config = dict(
    n_layer=9,
    d_model=192,
    n_experts=192,
    experts_per_token=6,
    d_expert=48,
    d_shared_expert=64,
    activation='swiglu',
    moe_layers=[1, 2, 3, 4, 5, 6, 7, 8],
    router_score='softmax',
    normalize_top_k=True,
    routed_scale=1.0,
    balance_loss=0.000588,
    balance_bias=True,
    router_z_loss=0.001,
    init_std_router=0.00898,
    lr_router=0.00184,
    n_head=2,
    n_kv_head=1,
    head_dim=96,
    vocab_size=19108,
    norm='rmsnorm',
    norm_place='pre',
    norm_eps=1e-06,
    positions='rope',
    rope_base=5380.0,
    rope_fraction=1.0,
    qk_norm=True,
    attn_scale=0.102,
    tie_embeddings=False,
    parallel_block=False,
    init='normal',
    init_std_qkv=0.0283,
    init_std_o=0.0,
    init_std_up=0.0283,
    init_std_down=0.0,
    optimizer='soap_variant',
    lr=0.00392,
    beta1=0.95,
    beta2=0.99,
    weight_decay=0.0,
    lr_head=0.00907,
    grad_clip=1.0,
    warmup_steps=124,
    schedule='wsd',
    decay_fraction=0.819,
    decay_shape='linear',
    final_lr_fraction=0.0,
    batch_tokens=[65536, 131072, 262144, 524288],
    seq_len=512,
    doc_mask=True,
    train_tokens=479700000,
    steps=2695,
    dataset='wikipedia_en',
)
Below are experts of layer 2 (counted from 0) of a mixture-of-experts language model. Rows are named router (the router's row for the expert), down (a neuron's output weights, with its number) and show model dimensions 0-191. Each number is 128 + 32 x the weight over its row's rms, rounded and kept within 0 to 255. Numbers have three digits each.
After each expert's rows: "comes before" lists some tokens at least twice as common just after its tokens as in all text. This comes from a sample of Wikipedia text that the model never trained on. Tokens count by the router's weight.

# expert 158
router:078120052151130105089110161118179129165127147103158102217098115146119079140136142098178143098143099093156215080128112130103162187147157097157127153150125119110120144092143192123140132150154056157148190134146159149138109113099108145172111080139129149086115129162127120168134120102108196105156077143195161095139161078160076097164111141112094122138164046134110145174150091118118084135144097131123118132087104143152115124097135075173143091127154165120112153146098167124096122090074113190109171130151117110161162132159106177124106165098089097079159065161178113071106091135083095169
down0:105144116179083113145147137188087109187128187137149134088142108109163130143187159143131175097149087103106074123074156141074190108148108160087130102173108107150170119161081126177186120185090061162119090133131167112087103145096121097125126166091173139093124190103078168162159137160104126136100105116088157105174122102119146118197138138110017177174150121177150166120169129123075146151116157122124154155140086098113186156128128119118188139089167129196154156120121135115137139137124129162107157121092149100109162099177100086118114177131135079090114096204133134154125086125139136131
down1:138115142072135122132121061136103050156124061069130143140181153081202065093151129081150114175130203154110126154145130122123095103120109145096119084111181124131170129134112137138137100154139139144121155199078164115110128153120115180114153055116166124177126128110097178134163091151130077138144173102087150125098130142092117094154112135150124137133125115105155097089088116157155143152048123144188124163083174131095148087109088152136117182134050169198094088107111147149117183146169140150150076115124115135114160068131161104123183144213133112161124134113102074165116093138111157158
down2:164100141157114108110169130131099105182145146145121159159180173113142086108085155099144078163137099110139165103132183121148042116109097150169144147144107093076147118163101162109102089197121111181125125107116142124137078154112105087157121079102119067096150113130147141123147144157174114104123110137132135111080094108094047129144186142144117121121210130135156118134181109083152118153120074135188132113211125103119065138113087088154208083147132132182104148138135173161097155112163097171155133152075149101184133140090102097135110120116144107082126064115180133091118037142090085113
down3:127140160140134159096138132098067100137139156075087067110176109129099157124088102116114128093128051139110094108121151177129095129109209121102072137145170117089103132105117086150083060123104143158107066145159124130138114092147142162154139107148126135168167143148101125118127156101227138124104115156066105161129099133164115213152120125078108151143093108151088136116106157139128142146170144114076111126123190128125145129076187159160169117207101110180186128129191080050189127087141113129103124099102168095135122138078139116115156127101130144114144140113117185204098162155157068151
comes before: " |", " /", "ia", "i", "us", "ium"

# expert 64
router:099161073148088088103150168094163113198099111160145125209104070129145095150159182097149162107153106103128158096152132167099157104192128072143080138148112097109075133101169199111167097156165088135119161085177123123142108071081138103141107107120094169100110082168138081169156106103115205135137100156147162122111090079120108077134089086123113113111150118171111179171166116076149117126142120136079150180123108103142173136092080098134138113085217197121129128120095164128067144126128119134154125113112116102129176167134100197100110160096108122097151109166128135099100080146107100148
down0:136159091098136138137055127146097109142124108091145110104120122135158147175114140106134163112102136138144158185142109143055094160178070089130140130103069125126112171090112142104141096067135137092125122067189135131115158105116118120144155137093109161131125148084091081080175164086100159099135166160140178106146098134251156121113085155154133098154078148159087144076119094149070110095109113120070076168100167178110058157109130166223080153116113131124102126110140118112111068096189126139052167157096152128111079099093079107154155132138101123128084102129142125140097148100128101124
down1:119130169113135150136160110104136155081099150055123130116204156119121123105114131125115121174190163159138120104161098129135119159132114151110128187097142096173128146079145123121163150079072132114115128107132117161096121187133052104105112174095101186136115117182118083127141120149133087231137152089096151141061165168151123160183222087086128155134176145112160070096125096149108142147141103195081114183069117113077069143108104115135090073180140129126145118076107119081146110129074135184143123109107107137149077101108092117118143123115140122110073162085169115178111138137137114073
down2:135129159169095079139172147158144138142187111087143147185180125125151078164069116137154200182183136135140121155041179062141125130114129126134116145147094133142106139118124155154101147142081165105196094156116133111121124108083129090142097117220159144170096081129132171120131130107120161135096117174135118079128120115078100135145102133085128130134114154087125134179110122120157152157107132079114063097145115115109161153154178141132105112108208090087197127192122120095088119109095135128077137095163109178094112142155179069153141080125131130089132100116094129137150156127185131015
down3:102140135179183135111089091119132161133120133086090161103194147160157097117123095142152100132138099157095108133176116131138168131137135155126138171128116154133091092126122083138075063114114124140076100114129200113140115128146147138141091089150173114152154117120103069064119178096125158088152133088116175197130168116070114120087097083157117138094122139100123062115155165147183138146134143091164229133097127128086096056108093150158125122103097126129087185097067133195081131127142145125154103165086140154176110131107082140155193101181111133141159109126044071132135057173115137139
comes before: " the", " a", " his", " New", " which", " this"

# expert 42
router:084141092179088123036150132060135081171125124114186092182109105105144093162163118083125153115134110112138153078160122175114149148145127113126104147174090109071130123098147197115147145143161088157160154087136169174123118106122101096209101090094108133106093088122152105161147104128081174091132116130164146078117121113144099113162078098104078058100159084127100139157155110108112130138134076068069091163113126098146164134127077092153156113074148112081089181115107143124119207125114122144122201122075135107137162162179084159131104169119107093108135068178124101105117140121112132180
down0:083128164127120172169105119168115157087112153084118099151082110143096117114162119076110137094148112074122110203168151003154124097158088089151150129139149129131124084102103127086088161139206102142122091113110124122145151178091164063124165086126134154093105123192114166116167133109100148093149102088117119170156105178090158154146113092111045122107172189127154177133147145137111130148153084192085106160163147081167083122156102111087164187120130144137168119157140129103132141107094097096147088119148116144120081173171149132147163186188166113160122151112181154091098106154147123106
down1:149126166128116095141123179143100100137123161117182200093141092114130165177092106140153181095118173189089139126186151040140129089203145136162146084128154110140101121172114139119121092167126158127109118171126101110127131099168137111161108155139125167118115128097073120083152130140129160104066100091160024114129084153106102123149086110144034109073103126136105105050182152101139177109151161111136146178112089142139098117116093097138137144103141155163098151200148144091152119150172142121183124129169114148156191086100115154106157137096115086100117104082153152185100092145107170175
down2:117092154129071114180091147146156155088164156099153104113116142108122137103166160092113097145150104108156156069075098131143213148198111144093153145088064080195121164102140148203148101091136174115105142147167084157117130066135129123176119118138147116136121109144120128155137128133108097139174088072093078030176159117170164184159173160137158153115193114175123108080161153123118046139048131138095136059153143136094130136141135134141137098120181150142132108145108106064115179138124128125101141175104098138146115135124152078121167114113137147108129139109124125151127133127200206119
down3:139108167071148154053136107129128111075107167090100130147160146104066150196115110131064132062169124159104089099123162154144140139116138085119098132123135168134162151101180039096130104121105143153143155092137101114179153168155127129102146170078175095104181100134154105139120122109144127109130107167087105163170135045143155157130106141203152162165116146155119071078152146122173121187153083117153117072106101081037168164121101163152147183096119093174150134093128154090146132091147117154099121105148116160115131146085167103104110058103113162123112186134121131188168114122166107126
comes before: " |", " ", " 0", " Pts", "ș", "-C"

# expert 138
router:123153142120080115062142161127128122200130109100115129148117075160152129184160154099140153113168065131194178119119137151139143152190175062163089158132129080102114163070152172096143159148170072178145148108183166159147101054116112126150074104108086186115129090154114074145122131138130159119168079138142138091126108051152075060131124095117071074103193085171089165146166108131098106129162097106056125130071099099132115115078099084151180089118152118116092159150106173101130130125117105149182150092113113117153171110137123167111122148125141137103121086143118147126109143161102113165
down0:160125137200109103158119156128149112080176132136115186133163113083125140109116111129148178163121124155134088143134082149170116142097185190142129170102146149143069168164042039101136161117145113173112092117127148090149184162114103086140067108088131132064104154159147111201183095190155110121119096134117186142138089104149133078090085084107105113145156123159109137143166145109151142162087140139149160087145066121129138170063123164065148131158175097121119137101161095183091117144112125147081102145141119162106159076179129104115108047119117131163101132170105125119190109096118102119
down1:109135095135109140154153131130103110090143148098088146186162133073094230123092138084111162096133132099128102177120135119164152122151131153050084141085110162086117146113076078106098159139081123112188131162071079118168158139112147117112099149175082110105083086164140110152147147060126093149146160145119116169073111158120143155105110131146130104139202150178176124157129157165154178153163105075170147104182150142173134158143151131142125118086200193138116133130107164084124125120143114114128133095143103126197160070039082103167171148075087154134167111174115155098149134123096132133
down2:161119130153158157102178057104103166083088127128105094081143170130070090130136150072112137108099171074165053105141126198141070104111135135121129151113096090145157140090166163148084162156122113066114071125116116098154114122117103177127164155110087205083161119149114156089129136143178182140119140169110162127108151189169130164127083131153157117146149157103083113088196170087101084095085181107142152173150077111114130118168147163133142168162166173122092124077182147116155120139137114142147181147145067087187083096159131116083126127109133192139149148119152132173089151156124111152
down3:163177170128156229124103170150151220161195111114135073083206137170121148156156158138096102063128107161126142117136140087068140071095130096133070112153149162156143110119191112122102130124104108147115101148146194123040129145129141164081131162123172145192130110144190074109100169106170177142154126154154140131170170124103137095096142115135092097070183123109130156137178147158112148178156148176136079109093141113133134114146147094176159145127101115138127127117103092203135154135183134129147112103151139112101083122156081133125144156141115109182114181117114124140184157166115132140
comes before: " |", " -", " by:", " John", " –;", " L"

# expert 28
router:095137112199122117100142152090161103179096100162129124155120044129097062149165140090131155151162079094126132067170123114082199115135121117148130123154085070108096147127184177083158161173150057173151183084133152134137089140111136097158083110083122158098089056140139095138148133110099164121183103119184138118138120103122091149125102066126062114115166137112109192119134132030142118116111080148067151142126116126163135088093093088162159097127227131112067117138116160110119162140118075141155118103112098116170124132153132139109106159088101118103141093133121136106095117139091088136
down0:133146085141097134115113118182121120106140171075139132149139131084161180132147147105114141156113071083116162157124109212071127119096141121146100137132158163060098128149081150126133095065195121129092085124115165125104132107159214161172130040118108129197065136159123100141133121094126125131084153174156151110082154093144162082164094128111121071168195113128130080124092158131126105107097152137099171147138223137139121148106108161113193112137087156123155125088134078174135214074125147172108120172150148085120155108115124157154113106080157142114131125121120165162161072122104175133
down1:152140183075158126150121149107162110074132140106080124116176119186074101116171162119201090097117140143134122130087146084129206104124135179145148129165153133154082097079125173121074155166084154128146101132113081089101130183141121103107157115154137131085174093125105156103121134139079179147169101048107102118159155099091073190167157125137089121131126078079075116089127112100173161109148143191111104118135160170073117124143117172143126132115068080139090127146171042113186146123142134103133123109102087130118160178159143079152101147086143127133113120137157178109172127125119040105
down2:113131106034052166105105191101128152124127084141166113153161184176154113156134137141155120118167103119134104165107123159083134166175141123180118173184120154155141132065156051123160090135126140131167103086111082159188109143129091141117148133077153177096116154114133115105150105054086136138142110133146194076133122080165089104114142145110171143118160069124148161152142097131106077071179157140123142074091081153161097169115162124150146167116173153119149151130096125161141119091138138142086140092079099121121130192160112136120103083150081163068161188140154078110120168136106065152
down3:104136118077121168094176078110111101113125145163123109094091157114145152114089116053118110082118135157142116152086164102102133170093071140116078083160121107111186082091223148090142164116122098154131128102117134117152102127150140111105202138102173157068174124147148120124117090148144153135099115088128116146133196140128063119146168186169095120076133107072133071124148085063167088077112111119124112124112143129170123137113111119088159150189098208192162123149116182103122187137137168161137096129070103132123166093188128117106121111159141124167111167090130128098075179191157133133
comes before: " the", " his", " 22,", " 1,", " a", " 26,"

# expert 103
router:091168092146111106111142147112177100157102085143164110143128123150174118181168163096171163089189109134165140099155096118123156121159138101202088177183109124094109159073146156102164181123179093131196126077140157152162132104078086081155102109164116186100070061139119095138182131112091168140152066158126154133129120085138110088182112081082136133112152110152127162177141129098114108129146105130112100149110089130156182100074084082179160082130143141095102154117108178089112128095074082144145168130113095102141156132149087158091131146097098125071121105150144092110116109172067075171
down0:131160166095103112118125077139132165152167133152139095127130146154046077161124114112189150164106133132174104170172129115176128156135097102121114118068108118123069134076117153089120175153179126130166098099112161127170127100185125145153112113083149114111143100141114168131063102115165126178110098118129137154111135087131151191103166134094158083102138115158062144130122142092146087165165172108181139086149221114088068095094159135111112124119152142126051163152113114100084111111142085151153121153073193135167167062123114136131183157125107102127173108146047159152118188157158071159
down1:109146108132155128067154148078121148127138140133091129087087182096162113091127121097133123151110136176127077147121139126124144130186158104140126133152109124143106167149086131123105120098071074137174123078096119120079082117106069176107091091096124098167149170102164165138161155043202139131095102133117157173094104087102189097058179094132094155171143131149093137184089135158129116123104130201125115048161080141120151167060115116094203146092108141132094136142200110164117162102127152133124116125128101109083145077097112174134136173139127102170111177104080118152068121134069167136
down2:139126125174093183162131123119110139120107093146120123137117139174089104116096222079078166143162086120124136154141127114095170119093120140107088111164107117085124096088146096065186109140100154092132105118176110139127148111114132111119148158147138118087127067064110132167120140095146126101092107145075082126146119118109149105100152138092081042106040132102081147113178077104095095074178153160142209145101128128083130135096139163137199167120140158104110037140138151171085193105118117164130228112141134178116106114144117166157134130115122081096122122128133072176128132163159143148
down3:131093120147167108168103121133068176117154135129191088152157131079104130084108088121077150127120120108108137135142115180064169155161153127134132137118095179095139114092114135160201161118108158094137100161168096189151138154158145133127151170146134167127130102070121169105186132082158122065140134145092138164094119128148129182124184203113135168070099171151184154117140168111143132149166127111057114171156145164195102159104099061156117111149088215143175209133100164141133122089138074127138139136116146161095116115142127107152116181170082165126113177128095097087168164081137103126
comes before: "-", "\n", "|", "The", "In", "==="

# expert 140
router:090136100139097084044163151106162115129098135132123119159129087191119151167114170099177161116107071116125167111200139160126174139152109091136097149191115104094080151123162145137143101113142085157147139099135166131177102066105106104156129075081098142067099098148056110195195128093153161141108069159124134127102124062111132111151093136103123118082151112155108166140146099121124093136151108095092076106136127128194126079117107120162163107122184179156126199129069194084099152123113115119113142091129124115144189150179126178118114179128081107111139074171147137110107097150075101149
down0:116158156117126152097077055180081165104120155123047125110145231104129103132097188158187102161100147153071111135109066166134130159139127151119120135095148129129110159112113168120146172104122132118171154120141087174109120132112172150160195087082164141060164120149169103124131166137119136089073076125169205094062156141126128092129118135137152129107141150150165117068155092163133147106175094157187174138142155140148162147109128133127164133136140144155116085103130139181164175090096124122124136120135126158016136159144121120146151148117133115098064161179088131128123059076125143137
down1:074122122086111077109143122086132169154146078136122092154126115128114093183138090132168075111067157106108142088048095172163190115155147100165145135164177088155101168097063211147176178146086124115160156181082125188117146113176126095102095104113115114184165132098091161137128135200151143129163100103113136107089159168146122133150103099141153133155134141168161196118148167140143111125104117118103128125138107073139175136142156155108142115093131144077121112086170165087126145142120113071144138105147107105141165193163127106139087108237112133099101082128082099161170102130146076115
down2:184114178131114128093099136119122148113129140160123147122152186186122117106080110150125146115130133101095209111156185125163168150130109142121189129136127117161149096097142116120134141099177145143129150128157154129071059158108095110180116109077162115195140148124119118100117153171144071166188070121158169162107154130081237178107133066115155142108150176146073100111220167188135182160176160106068117088112090139090102144127097168169133124124154097114109124160143089091092115108163124165152147113173150100121135115111076103118149115181115097102139175117125130133149108118140095047
down3:132138149128127109171173175119173183107183099110207083143122059075090119155095114143107116160150140097075135133134099053101130133164153094136118168110168158186139137169090145154122043144152112120104133100113110153192154096115097122086110132111112134131133116141084095125123118170138109109155128151100070103125147166136041103087173158128181138106152151150130115143124115151090152127166077071128166094104115127069140118131095108134151145143155079053112113123150091158120131189144154174057088107112126080141110179184102084179085149100129152125125105141108204128162137173155083075
comes before: " and", " of", " in", " were", " are", " to"

# expert 161
router:105141126179100103127132184092167120162109134141141143165113076136117079173156121097158166114166086108152128119156143150107174140141118084138110116134094049102128132093136203128167168137167062170156205143125136150160137110087125091156089089077095158083143106140073109169165120085116160118169073128162138113114101091116098132147123102128103073099159127140126204132157087088128123127117119088061124178094100098139156078103115111140184075115161126130092137121081180112106137086118078155141125071108092112134167097169120145074116158063103103119122079193148121100077074113056129126
down0:126123070101145118095174105156135142157105124181183088036129170166158156123091147114136159106081202139110155149082102169065106119139142130146144102177118166117152104096119125107141097166123076185121102095074100161137162118112091089098158097163112134142153140112125175053115108213109127118110158174201116114158140149149115118085132223155168180193123157153083090165124111150144145130128125131152125158175145228097118114120155126154142150127142146172171128117102155167056082115101143064111107159114119113128131137101084169125091122155076143154143110175103152111121133120148116141
down1:127223125102142143165112188160073088141147126147117186162083117127078128161206182177119111118174095157134156143141107136108091132153094158155166139104161081096151090142118176148123110101121152099141151112143111102183137111092072104126146165097129137147101129117118064152152072109073104120152160160174183083103096161155107189178165110136108089142157115172199141155125168126115113094122201125104132139111119143121113088155088146138160156054189151124098104109097124121183114144099100173108178128102117160130137125126111162118132188072167068128122117140215149149152081133098116164
down2:127101096125103143108118185185144116162166149175080097151111082157175142185131118034102133116161123120163160161126182108124145162141162114111121142202160132097165085109104114104130123077140116137110181133154140125097137092185152113145136103075114095154076165071106133143124093097170104080091134140064169169065116142175144151158143147130220138158126138092222101155159118082097061144141095135131113171138099131120107121096110175122122118166115119096149090090121161102169113166101149136153068126094169123146159115110175138184137100094180139090133094181124091085113162120098130174
down3:153133132123116096162079128148120132044138148147140134139170172138086098193132223127092146053178186131146152126152129153104149108125182115114136169110111133089152137114161120097069112106121152147165147099143178086099134161157157089071199110139075099120106150142123141115087160135160147132096188201074128045152106126133156154087140150084188097133117132141150082083165092101154127181120171125135105096160155184116187163119095178138130146115151098113201092094155154096141138180145146139116152116122106109132099118146109097126115138177125151133124169120159164152045152111088117077
comes before: " |", " the", "–1", "7", "9", "3"

# expert 78
router:114144118154139117115138136122162088219076084115107083150120120162153123146132164106142156081162068111110178121140134176100151144187144085159108225131089121100129182082132169125137176162134105135155142117125180144160093099116126103131127113052112148134111056140076075136117128105094149124155111144139136119094100092177119067135103091094110078108158057153131168117153118110105122130137079075088093150092155138171117078123107011139163112118144133115128155171122169081099154107099086180137144080093137117136123131146125166123126206122115111079123089152116098052133113156108109159
down0:124104091118176127120101177132171116143085077157146111150133103133100119101161181126183108067112119047126155090124118153104134104143129124143126168106077141140123133156183141101058175167112156148131136168114186124120154163095126100079204122073123100139143095162149153167056087133118132108102156108133099095068092133145122122124135098093138106133171112073203145078153139154113146103107139057188122115117194087125095106190080088115130144139108106137089130155108122087157092134161146109089126100133134237090050142179128096140100132140124107140095079100130090099100069156126142149
down1:130120089118095130115147089102202068109143088135116078078147098114128092143169085093121097190161148204152112138136161138136144177154097103138149119137125101054121108170126089148165106146086152121139120080110131130135106119142150108124143080148124094108179148150092112151197093145156124137111140108117080088182071153112121174134150130097148146163205188194107118134062164054177088064065085060109133123163110122123161116172146146118120125124128144136099137142161122105081127085160151101167070119146049128128129194111098140092159170122159169069144141113185139153115139134108099122
down2:107113127159088099142133140096115079117104102105149110145158117159132150146145091149148133136123137080148154140044170156165154152095109055138143113092168225145179120162201078151125162181140142084132095138083168127119100162087124100050181152173134162114116105115177083123084123170119125096124168118112158083103126093122092193111174121125091087169134090146182173089157155147086134144103093110139161124105173187172166071162164136146090167131113127115081167157136081154107133160191165077188122152115175142097123124085089146091135168149157156129114156107141133075154103140151125133
down3:125128098160085143137084130162166090040149145162100094089097119136182144168123086167083162177129153152171136099125142110171119177116151111096175146166137212189139137092150150129117142122117136115102163124144122132102109132151141167120135130108181111082090149115183139133105099079122102149133053133238161135130078148103077121159122152096119126099096078175162198074179124110122159101142150094166124143108107057118109149068106188107094141123146087128130111116117106088109107157095125152146149133122084113139147174131110139051117037110144129158123076150144107122153119125081064133
comes before: "-", "|", "\n", "=", "==", "Personal"

# expert 174
router:052147100145097112030152141104141094181099083150154138145127101165099109164156189089137215062139092130169159121139141156102148132149141110142112180170088087091081191144118147111170123146128051151135202105178154147179109075110100085154094103127090142112131124149096110141208151116094182108146050122121150123075093109152124086146113096111126122070128102135110153132161134067096092092169116131104120148130130125121153145089091090162133073132138164106133132158104179119132125118115122132115162092113113075188185122139122156149097162106106091133139115163130097092071102166108093135
down0:128157128163105128122158123134091139136073132148114142208129193110126091101150118172155073160185152171126122146144178119137085136139180141150091149132087130148053166175129169130122195084116179140101155195128124181142092081121100135118111146091078146154124167154080074132171078082140128110122118144178095176119160163170068185154148142103163104107082141132103143146121053126166058118169093068117122125109088153115074107141127101117182098137108177129132127148150110108135116102142115113107097080178149122158087145118185132083055134147138144100137065113152088156105125067132152148
down1:111101136110179149180171125098098103123079153191137126151131095145125093163074115155150160117128137109146098147141135140144095141127155086167087094045132122153122096137150086108163150100158137143170106120121031132124103161141138135110143112105145161206168162181117093158128087130116128152071120140183132177147048156143119105196184183064167165122130149070109107080121083098159158093141139118151105132124156106072124187062179184134113109128073062106128090088123059128174126126110131158109132159131114118102108171192159098175188110091103167124135157127136114098128128129150139132
down2:097173145108061118153061180120158107110206085191198130140084111157072134117145160137124211102120166114131115125158123147135098155138178198076142141092102156108167111115175140114093133078128109139138168076155112136116109139144133146145185152073128107142111144123149118063148111174147107098168102181132146178133090089133103123132121113183137168076120116113136130158153136105134097113166117052123168123021064089161126148215138118107090158132148120091124154109082141146165130127160154118091165116169174123140145164121150158145117190107122139122144158134130147058082112106109151107
down3:127123088130113135149134117157060096082149115122165189068093088154147103103138093171138123165104145167158074097123119174117126173152108087132142113126103145114145138105119099174092164105153150162177106110115183096155133122131190165113171114115187165137160115147146149119096175152092156130075141069130150112096082087098164143091106168153077097150135158159107112168086100103158123133131098115139106083119104140178129076179159172123140119123134089181099146146159084168127149204186207139151103137147164107114172162117145196077096089143195149118130135162129235138105104085129152094
comes before: " ", "\n", " 1", " 0", " 3", " 4"

# expert 24
router:091134127188101100100146158065161086163107141189141131175103141138134073172123177083112160065164103121157123126148101193077139131150117060125107133155067079107101181079155185111148158162114093184180148079150119157151104106118084099143063131094115151090070074119118081175163109132105148103149081157131174139102115086157106102138085128107096123128136096121088156133201075126101127144162113082073087127110096124158163083079135115147147099110152140072091129128120159113136123096103096188168159112132130106161141116134136130106118150120088131089126096208117099131076077142098092159
down0:125087149113115113136068143130085107136179085133120137093129091082080174134127118093109155090128077098104230175125175128149118077124134158134199096112114047155167117126128127106103103154138095112165124147082083124095167081134146148151090171108163167168186127107153102146136125131159133153157119121146102196093112142152119138082134181083139148067147155120156154139129129139109169186140110121138053122101168152174137209154118125193135140147077128124135112082131168166154138155107141090144160166192116133142082161104140160201141145079175186123124114091117105099073093167166131152
down1:130103106088153108099122193159110140111133150144148093100225162128102128176106182176154112202149086178110175129149123107107177116191101097116091136133154152091141152087124088105187076079115110128136153096162087096105149115105147119143142120193180057132117156115150136105090151113120159158130080141115139088090106113199141092170130184145152175070079150110132129102113116123152114156112135154142112095172145176063117161099110162114085103154141197139101118099076107111123088127113099126146116125094165088109148130142102179167132103158109119082104117097151097072088182075200096143
down2:164118102141085122121134176131131124106089142144150154133160115147082152111106101116118195135146172093164161131124133123155083083164148111135046133164144128123142072126135105138144165126061139116131112105176093127164198149117150120137126158100109136133140158119122115106130090178143112171199150099117148143130131117115155087124172124157156138085087143119109055136059122134144091112144165197077097181056102124063092136134141133141099170094124139122179079079128123147135045094176145111123098143115156115154104112125092086162183082150057153101078220139090110170156205105147097174
down3:100121122147094151109177070103121203114151098140145151155126090089175181141137142157126087118171173118142087140178124079124069087084132155118157128091133159150088138196087151046091144093139108106172154111121126148094079107094178111106148151123122113113173177173156113094135081139113136173113171064171085147137100146145144181090147080138149134153130170108145128171131130110128125128157140129162120135156173145116142146171112121060141171145166099163191132062099125089095184127074116070088135133133104169174159187133160131119079168114180077176083104083126176127164111099131163127
comes before: " a", " the", " he", " well", " it", " they"

# expert 32
router:143131084170133071061128165078135102166123120146124127151135134146131088121150148130158141089145102077156143099108100142113135130165154084135111161140109063088122157096166149110155156130155035198169146127122173163161134098086112119134093113105101138130119065148111064158157119127108212107154042137151153112111107070119124087153113109116096081094138084113125168141172110067111108087139119110063114131126141094117139130062140100145187052110144153122070132112097200136129119116080111168092169127075133075120189121168090141102099131110083137105124112126140080110049114155123092157
down3:201111123038133112103125095086153125096181180086166128154140148151153130134095126108166069107128156150119117091134113125121155121153144083087071123087108076181148107073114073118097133081110108119128145119136080138057178092157112152144174129111090145133108126091168145114130081100105134111105164116162113105128130179202079153144182179072176097095127162145147101124064107180109147151090153104116067211113128126190117100132113133158101134133109133075122164178109163158179112155085117157150137088159145134075102122160123096192146142164162125125141114157147099099075153135060112148
down4:105110122086106142104164130086091175152113092124186174177147135121078120104126083115139101075136142131144135214190155197120109125161109127105064139161154122122146167156125125113130061134117094145093106163134213126148036127134125104130145114094111109162076092104169102062123113098150169164063154126136125117150143139114163161137118154099138117136034090143135124095130100112191131144132168103144128116053128139108087100167140095125063159221138175116124164121117112121127158060063163132157100094148125127146169158156074138132139146152127148104092096129133164106088179127149134085
down5:122145184103085145121115136118155092149169179122140071140142175172155120138147122161076134185180125140172060165160130098126092091148136117092137109160125159164142174118060150142116135103109070129135160132134130126119150174152140141189108103126142164182073125111092120135129147067107147073108121086167157108098188100116129122140123135162084163173112158122147191151084113139125073113105119118132173122162106175072204125104135089175217142102163181115142137104153188118125095154137131126196116123146139067111138128091097138165153121145140084092128129086111225107062172147107158166
down6:159126146084117052079167080088109132128143099148137101150110156118106117129094121098126136086054101122042091066082084112100103080157164139081092154115068115096124122137138180158142106127146084142152129043165157168161147123131108110102113081207092089095122104120201141121143125078155157066104159128092148075122171205140168123172137087096112137098132126150158127113111132132107116108061156125098143113122154130093146187119078112170118094165148136070158084152103150123085158123156183081059157154121125124168116143093116150128095106063164115163148105078134119123129131127125105113
comes before: " ", "\n", " 0", " 1", " 2", " 3"

# expert 164
router:107156110106080076093152170103122091136119109121143063148148101130115120174165140089152179111139098148181177077140142181126142137178132097136082185184092118064103145094158169079150171119144103139136155118159130141156089078090125112147105073111104155114136098149071114148138119091087132115174080164147156121104127063169099137150103131103091091102154103175054163159177093094103078132206090102098118147110119101148136102111107110164148083101193104131131154144114148070126121129062106159097138101113105129150131141167101140134154177122054121087135096161138116072074126153125045169
down0:170141152154131178133125161069142075171159114091180165156082114106171108091174138073163167137141139108137087158114146171082130116092100130125130171138080152142090184124139162100128190146099147111129146162173066144164091182099128142114094171172111072141132128128112113106110131119100133153075185134195142126175144141137138171175084111130096099199116117176112157165127131141181087085134068076138160112131099080128089084171101042171138162063076149172145118149097181082116133141160136129148140112097135167125102114113147155076107158133110096145098094165109169086115162114144177117
down1:156115131173156043139189149090154077146137101148163163115127142118148102194126138110109101095137059112182124110152120112108142107145132098155119138155134130145158134108104148144094110165194156199097184162129200076142178130130163171110120059119134089133098157161145132081125114145160133113126098142154176178081142086128179161140107126096121173172125152139155115168190124135120057123079116096126159137120200148193130116122074095193139031112118145190127142093080140153113156123135111083122135125105092155146119152106160130140065065157061119106134159132127152090094134105151107149
down2:120134138149094113052148094122178150076096165118135122120121207125117162059133190114091166101064120130183126073139120103119165162166140137110150110154111133132120134100131149135130172127121100167133110086072124143093120127129095123148133147174170090106080131148153157117184143151074067080137211154169126145116156093125180149115134138157157132122081081136157088111051154144185115137146106165102045112153118164097115135201135128152165114136177123120111114129060119152079138111109065126062085078097122134166167096166154149152135157144125140102106179141185116119142070089125102178
down3:140133141079186146171066098181116083149122059125144122080199143177102125147142091129098109119131198118144142116123126104140116128141132186099178154124184118086174091158100145127139102108149129134028136149132180167145105134142149200179103115150141152118101093078135113149112217086145139171164093180070095135128114165105145131141148123192125163159135157171097155138122162160138114172131157131098178120102109139168139181095174074093152159180060121136108104149139112118138131104095069162123128102118151090156118107191116106104183129150103132088104149150165091150180165098113088112
comes before: " to", " in", " by", " as", " for", " with"